{
  "num_hidden_layers": 14,
  "hidden_size": 512,
  "n_experts": 24,
  "experts_per_token": 2,
  "d_expert": 144,
  "d_shared_expert": 0,
  "hidden_act": "swiglu",
  "moe_layers": [0, 2, 4, 6, 8, 10, 12],
  "router_score": "sigmoid",
  "normalize_top_k": false,
  "routed_scale": 1.41,
  "balance_loss": 0.00259,
  "balance_bias": true,
  "init_std_router": 0.0135,
  "lr_router": 0.000403,
  "num_attention_heads": 8,
  "num_key_value_heads": 1,
  "head_dim": 64,
  "vocab_size": 8192,
  "norm": "rmsnorm",
  "norm_place": "pre",
  "norm_eps": 1e-05,
  "positions": "rope",
  "rope_theta": 10000.0,
  "rope_fraction": 1.0,
  "qk_norm": true,
  "attn_scale": 0.125,
  "tie_word_embeddings": false,
  "parallel_block": false,
  "init": "trunc",
  "init_std_qkv": 0.0251,
  "init_std_o": 0.0251,
  "init_std_up": 0.0251,
  "init_std_down": 0.0,
  "optimizer": "soap_variant",
  "learning_rate": 0.00438,
  "lr_mult_qkv": 0.4,
  "beta1": 0.95,
  "beta2": 0.99,
  "lr_head": 0.00729,
  "max_grad_norm": 1.0,
  "warmup_steps": 50,
  "schedule": "wsd",
  "decay_fraction": 0.856,
  "decay_shape": "linear",
  "final_lr_fraction": 0.0,
  "batch_tokens": 131072,
  "max_seq_len": 768,
  "doc_mask": true,
  "train_tokens": 578800000,
  "max_steps": 4416,
  "dataset": "wikipedia_en"
}
Below are experts of layer 8 (counted from 0) of a mixture-of-experts language model. Rows are named router (the router's row for the expert), gate (a neuron's input weights, with its number), up (a neuron's input weights, with its number), down (a neuron's output weights, with its number) and show model dimensions 256-511. Each number is 128 + 24 x the weight over its row's rms, rounded and kept within 0 to 255. Numbers have three digits each.
Before each expert's rows: "raises" lists some tokens whose logits its average output raises strongly, later layers aside. This comes from a sample of Wikipedia text that the model never trained on.

# expert 13
raises: ",", ".", " and", " C"
router:128103123148108100150135105112123119098116146131109125102155164139105091178151076133122111121164075139116176143141115166108156100112104157127092119184105135151135128140139157177154160127120143114146130111167103140122183103122097153137154094113112153102108120185105128101154123185171136146175109075136156180094143118147146139111145142086158104160092162126143148132126177143085112124162140125135098160163109116152143100150117141119135142128119096112161142129150079120115129114139124140158128131137098112138094153153129117086092082117154119133152126113131098127157143131110137107142156146147124158146108098122134175128132162123122120120135140144112122091123110120077127136136130135124123118147116121113156118148110127126160157126111145166124159156136121141134135148088086
gate0:075116123150113117154070138170127132181116141094112122093150134111116126184157114152103113110092100147152127094116115116145129164164111181129123124141107138101136133155127144117135152123118116181129173122105137150070131152089127129132163116137137104127111154140107137123122152139146114128142111106097138132122085122132124195111111056093162134079123123136186149148115113115147124155131118071116115139095151115154157117106127142132137132146129127147117142106120166099109139127118144092141096156119113096125162130138128142091139130146152110134127097115119123124103082134088134120163110137135145135116141160119119095127153114122100155175122143124101103082129153126133151138078163131131133133130150134112134115114149134110158143157110146124156140138072097155125089147164120
up0:092097100157098174116127167140078108159159141156168114087107142103139137135099075134096156117110157127145156138131143123141089170091129136119088114115157143116186146134160135145160116120115110115118149141131117143119122144150146112097125148133128171116130070123109127131136101145124081073128094120057106165126156127136129172167147156148119103113127149057143143169128126154118149115098132064120128108122115100126159098077106134123120120123089098140096104135102164082120149139112156101079142123127112171131144130140112136131128101145130109107082129129115120118141134159119071098115118119148140169123152108157128147153148140119109161166097122109157107102143101152148118097110135122120128116164125104086120104131108122143098161152104104155119115117113155104154116136132158
down0:141138167144109146130128120132159133125133108102121110137089147138145121146140147164129119150135069138142115141144139120112101125122108116176134119099086115141156176118106137128101156124128166140169101133109113103120113173136112156180121140152122148157150144163136119122146132161165120092108111113119154144103131131117100143141150113138152131054115121133179138095102103104129153103133125118119138093128105123121125109169131150128116159132131119113122133141097127106124139198120121103156110162128132136130135132137109159115134093166082084152136146123144098170158136106123147122155123136191151157152147125168118124105141141160096167111111131074144128128122129119105180147117121126124128091103117069162101168144127149075083120164123104107146124099118149104122148166142171
gate1:107130094129153136131148111127097132074142094125075135108125143135103122111143111123095148140118123139125148166179123123115113159122148106133136129143114123151098126116112096151118132126112133126135122120143126144163087170106115150120112128077141124138092160085118124130136186155129115125120143107135127151089113124160169130111101142145094113114101152140180119125161143131138065091127136124138136121106134119134134164138150118165064162112128102135103070135133109144112124079124125073175138101109143157090104109152110126105073141110149115147131169101154105098139123142106130133136135105140084136103137127140163128137099115120135101131087089142151144133125117168109106126104101098091156160144144143118141154120138098114131131085062145093156161082143149110133117136152139
up1:096090136115142143131097135120168108090158097144173128136156142134164107092160104129129128120099131106098137101087098147115114141134138130097114154101139109107138101104121095129119120110110119121124117126125129133069146107153081097098085121137121131103128109103121143089124134155116132142130167132107124084153111112114154133132149107109122119116117079131118136121122093102167140180126129175133113099177136124134129114157136109163137123145124133149134129131092145135168135127163106125155080116109095110179082125118174129184150180150136121098167084128089153109155143124117138130133152102166167096129161094081091152143119133100098164124137132128141120150155122144137114134115151165132141083119159139095131146112153119111115177131133108112129156123104167140175146129110155
down1:106149134131095116111120125123138142081122127129122120142119145130172098121144073115137149102098150091150108124139098123121160103140108160081145163137136130152127105153157130114113145108081094098182122129074125125131133082141159127137120150148131142161111149136127113162162127118118124143121137141138129120119082151135117142148165123146115120122093165120157119119079131133163107150116122158177172128135051154171150134127178158130128126139132110125119129161138146137167140128163113101111132134146166085194098170113172137105083138128150107116169122119140110129137182134126170079109133144092143120147158099122147082115093157108133108114136135107106131124083120111153116134121095140109159138150176145122153126182177131147105148142121133120171120133125131105100159099101109
gate2:081142122110160146089078151117156160130166119110115202139103129128106162117119132115117131093126120142130153143146101168151135139133082153194145133099079168131128144173152147163140103112170144129138143158164088114143111134145109145161128124154132116135135138117099113106123115101146110146116082131130130101146189134126149133073130101110124136143159128090132127167149126147166132121143138097146139157091102134142126165110103115099116137106121143128130085112147114136144121130125102150142084123131125137103167151163161150130132156107146162105127114105167129113099171120128103109131119137147105149119090147118099150139128091115113104123121118115125120110122106153178140164125127108127105159180130135088129131123163150150191137139116120094117140140180118159143146124105108
up2:148126143161113108099127143149171119162125088110151120136117124117143156165177124140137101112179145141138130149141129072104130083141142125078119138084123117103156134124148090096109167115097114138150143126134121135137117142147135161126101115088147124114115153113094140098090103097094111153129137134101173130162158116098149157109139141109096065116117138116116110106142090139121108126112112120143154095136112124121160132170121127124125098125143120130120143128119160158101097081129163120085143136095120117163103117114094113113133146139058142132110138106163102129135137121116111130129137139149153165132098116152115120150146109137051152116129137160117109172123106113120160115124143102146133138098084126150128110135135100107109106116108155137159098088161135135097139129161150
down2:090105115148133135118170143080165140151128141121167105156101119149112163117112095110178134145143112135106146158102128145160128159122111090078134156107134161101131120118148123164170137131135144111136085118157153133136120147118116166139152105131084114137131112124085170127123129102138111134159126122123109160083145134121156102074123086142108158152162165165138102144082131152160104079080116181105148134121118099097134104141135140117149127124146121140134128125127115091119153091123118098127170097126134137119136111121154176109124138123124161141148119146078100118145097115147099108104147107150090180083115109127120119138107128110129122107108153104149088181147112124086119148138135114145153130106138159128132107103145133139137146155170083129133162079124124121124124130135150
gate3:134142122128068114101126124131141159158145134141108170143121115148123106172133083143120075090163168142172127140130130124129142110101166115140105120155151135144108083126122119148105127142128125144078114111155094150107159090135162141161132138109127140139157132175157128104107143152110115171151103137123125105128051156149144130113110105154122113160125101112148109124128122136138105177143157130124105127087099126089166127143136114111142157166118127131127126130110114109183167147149097094159134111114109117124085098109144124130103100162151195097127119146165170053100118110124146099167168123108095151152120095138124115081115138144120163167066135090135136106116128096172107141140133126141124174144128133151138149148108140134146162149059112098118146148114118121128174108172095
up3:117112132130165124112147145111105121098119125118159116120123110141142154135109126141117130149116096122098139089145126131121112091132100133160099149107108145153100111123172097102111157111126155118168131149132178115130123153129086109103079081166117140148091163064096083083134093078167134083139161133133115147112144139122127132127125135123145127111143104127116134129095122123138132096146100144129146133155133096156135139101126160144104155128154103137144137150137141120128148135117162165134191119055093150159122081154092152101110152131147141139129141145069109188156126153136158125107107155114163116091112165154138120156147150084140136164160115176077118160101131132106117101145088129118093089120147123131116131120144076124106102146165142145106113146165126148162088150104162
down3:139135135159136138099109132116127155112134101105112127109104131133191127126139115121155148111117105096113101144119079125095129126141124091132116126128143103157126136113144130131193081092176185108108147147121144098120141155132142112101150080121102138111144099120170116166136174112111128152143097111123099147173142093151105149137119137099124115114100116124098128106158111158134152126128087119098112145173079147081133124160126117096075110106145119135168093141146128123081128145140128104131087129091152145146101104168116139157101106110125090128138123131139115118199156120106121167139096142133160130130128126139118091165144163156084118129127154137171117136187111176147142137145132111125093187141109137109137125107122119134127114172171096100166103120142052136133151122137151
gate4:139089109122163072121120098126101136154116145130154107132105142118115156135129142094138101102135105196125119110131077106171170123129117109150135137147136104145117144147118146151096158144141126158161153139132136124129148141132126200123106151107109135139110127138140130123130155164109144122120123140076147163099124197117115139159129124113129142137140131158143131122114109153142127109134084125131141117120174096097154192148136136147165130139107077142149130131184126118122107115110128130100150115089112115121100193116142121170134128138095113147097116112134126135153129114127146143141126111112073138124114126130136104102112142141125140134132120130066127089124129140107092081122113145154137134120132138154123109114108113114135117151071159116104184147199105151079149143107102
up4:151140142103131072147085140100158133137115135108108118134139115167107156086124142139145164117120138142143132114101141164107120118127141136136150111175172137171112126150163113165137149130144125130116126154086102144137137104158124167157104173145142151127107159086111087108138165155158123134125137097094133136079116150096142139173140173109142129119115165112171145136105119157138142147135116152130117140124138124117136173136116105119151159128135122132152119141142132158121139087127100161148173127141172103160101178139127112134122170134134132117159140114164085119145143117123115128100153139109139142095138124125161156109132093086115127116103105077066132094133087141139159062084132138125164129125114140118130147148122115096164139126136166119083123138159170150123127123158080
down4:136110158110061114157127107163162134179097131106144107148145086142104170128146115107147150114108120115130120088109137115148101125133124128149178139108180097129126114166119160138173108130119103153162125162155090104143126155099069139140140114100136136159118101089122124098154154113120147115166111124102144144140178134136132099105125159173133104117137168128140154108126130147160135098164125114159132164109119168139153134108118101140147094131155148148112143134120122167112081164162157096151115105095121135130117116109137130123112134076148100126128147143091131139137119143123143167153151126138108121160107106158153103124168128110119142116058132134151176106119138147113158143131104135093144086145118118137112140099098071131140123137115093128038165131124111139136154145106132
gate5:150070102151107132113171136113078114118120139150127064094123154092149147145067137096101130130137183131157161083122119133140173125123122132122104179174132168107137144128136136105125127118153159122144143146154111143112133101115108179136143105107136110104133143099109109096133111112115173096146123084152120095125117112159125100102132113109123130152123088163122141137106084158127124110101129136131130142139112123085111109101075125191136145165152144094138106120144089106145126134173125116140114143122124125126113156203092111129140138122165147166101145131108139100120182110077128116121132091137149095124129083108120128139082120110150123145091093143100118120089146119122157067115161142117150133148092139138118162099109117123133119114110097133161102130138156122141117120119105
up5:121112185116131164084130100096149121159137161173126145159151115174094138123140110141139139116088146118119153184163156152146147134132126111116151140101142158132169123108083096117103130132116160134171118167115128119128113144139127079116089102146105122135134139135129135156127110129115095167106081137121127151147100157129158162131116157185121100144172129142149119110124116169134158139092116133127108100097126086104144107127124102133162144101112114150071194113082186108120084124123125189092118050129157143139076114150154125124101122141149151175169130110132117139143076141165144159156092166135184125137140126149135114102136109182111147122142170111140149121158119138122103084103100124124126116134139099110147114129137119157107096139106129132079132112120135105099135133098140
down5:141099103121130125135126106131105163145108148157159123127170119141118100110152109134193104140154103157132109082148129142088137123137115154092109133149171138160030097128123104168116101142126138174147138128117158144129139142120144109146110145103107116098135145124105162104114131141133113150139112128128110097090084108134136144139149146124154122141125126119115155154114141097141184131120084129128144136104153121100158135151155140166154089157138114126145161141117114097073147097091118102133131090144171102111121119137158117141131086154156167114128100132134102091155149112148127108100108138117108091109144176097151116112137123135122104106159158148126097166123111121153120167126120150128151110116153104088114141130122185107119125147123129184090167118086122125117110111151166
gate6:136123074145132130120112107123106142111148127154181116118153125133120153106118088101099157113089113055132142174143092126133163104139151099124093136169096088127092107153120117099144151133139139095129130120143122101147147141141129115138165164136133156103108124100125122111139112119158137118192150110106151172113147086142162157103148081127120069115140137090132166161150112115122132157137132124146089106122139149166149139171163140124112142129098087113117156098097111124156132114131148176109113100142142162153084091144104161113147161129115151129102165126149154132106123161093103139155161155161122106159104204104146086138135108090126083116130106146118108136124096179114122119145132114117108098148138110137158138131109125123135117169112114168125108094142095139101156101117168
up6:132130169170133116096126164130110101126078121160090122111147151163138124139147166164120102132148129145124155121119133119123090132115096134161164112144100141141189097124114096138105156080122109139096133135152123134125132137143145129150132159106134116097166110181113137136138160122149107170070145132102127124139127122138100122130104161120139099168129113125123131077128109168160177112140143108126185151133136133135142139102131144144158163157157143137159112123155157154110097114148144128141142126106133140136134159141137148136127149108146118094095101114088115148135099154134084106088079101123176128128132134097123134122146133147119160109147108117157143140141109132160126107168150109160131113113142144171121118133147111128104143136121106117155158153101086106107166120154099
down6:136100141166147140119162080119133117094136074112130134163137142133101116122143125133086123098123142111098126090109097145121187155130097072120129149167148102104125148150163137125114133154130141082093150117125115150113150089123142104121116116108152095115132126145160125137056131149170148152097129134120116127067131139149104159123141139092132155147099108138148123111125164179097133134117161133136054130127112127121161112100108154145178139105129126147159138132103180163138116099092126134126133108134115143126104161126118125122130097208085186106126106098162097135156095092110121131118174099130153126136184111177128157108161116109104123153114135142091095108136103097139164163144123112123148091145136145157149121114139136136153126096126162130124126110177105132117103130100133
gate7:131136106138112086104112078148125082128128140138168105138126104128151134179128083130127118182182102140113110127138159094114123076173136129063145084151129143152162131144122106130171170111148109094145132145135102101138138103130102136158144065104149113126123127127116118150136104112124143119120179108110127134113178101103161106104139149120092136141097108142138139184111105130116104115150144101167067123123122088171142115167127119149121126121142176172119133124121116138106101145100130123098073105108137072157122184088190140097141143098102139154169116156152121103109090109110154141168130144146115115106093126129147157116136144115154131115129100095155126180101127122102097110138144138154111123121193101103110109169083160161089108139158144108145151107141158159114132112156090
up7:113135100142130125154161118135105101112103139148142129128123151121156120157124119143122141109138099142124126149147118130094110113119147126090151118133131131132144154178115130144130166114133135111112133123186119112159133143140126115158165059115162146126112138126148080157170117160116131110105140154120126142140190149154157135124136115121138129117109117149136118166131085112167132129138147113166088124139116135132129116193101102145094131124128161137104091101164118145114121113141106082164097145101111090140118163121140115102132165082079134161142121119144139144109127089115128137154066133121130109117102129124087160090129158076130106194112170123107134141149115143088100124144144152132157137118170098113105117128082208131084125129120122109160122128134095131140162115136144
down7:112130131125123113138109105166138127093153189136099145110128052144175086136085106132146131090132132101125132173116147103124146146123151114108144155148121128167163154115106125190138145124147110144122068151116153156147119179092148131122173078107113130124130129114135095124166093116122158114110150154112165124120103137165153103121149119121150151104129135130089136133120076136183134136095151144144131133092119108145101080158176128117116111131170133121143133108131122096104084135129130113130103142100116150073139151117128129060147176132164123114163121092112141137136144155103141148149099138120155098139092155138098122147116080124136098111150108145111141146114100179144162132138117100147108145148113098088116124129162178145104160105080140073076147131125128114146163117128101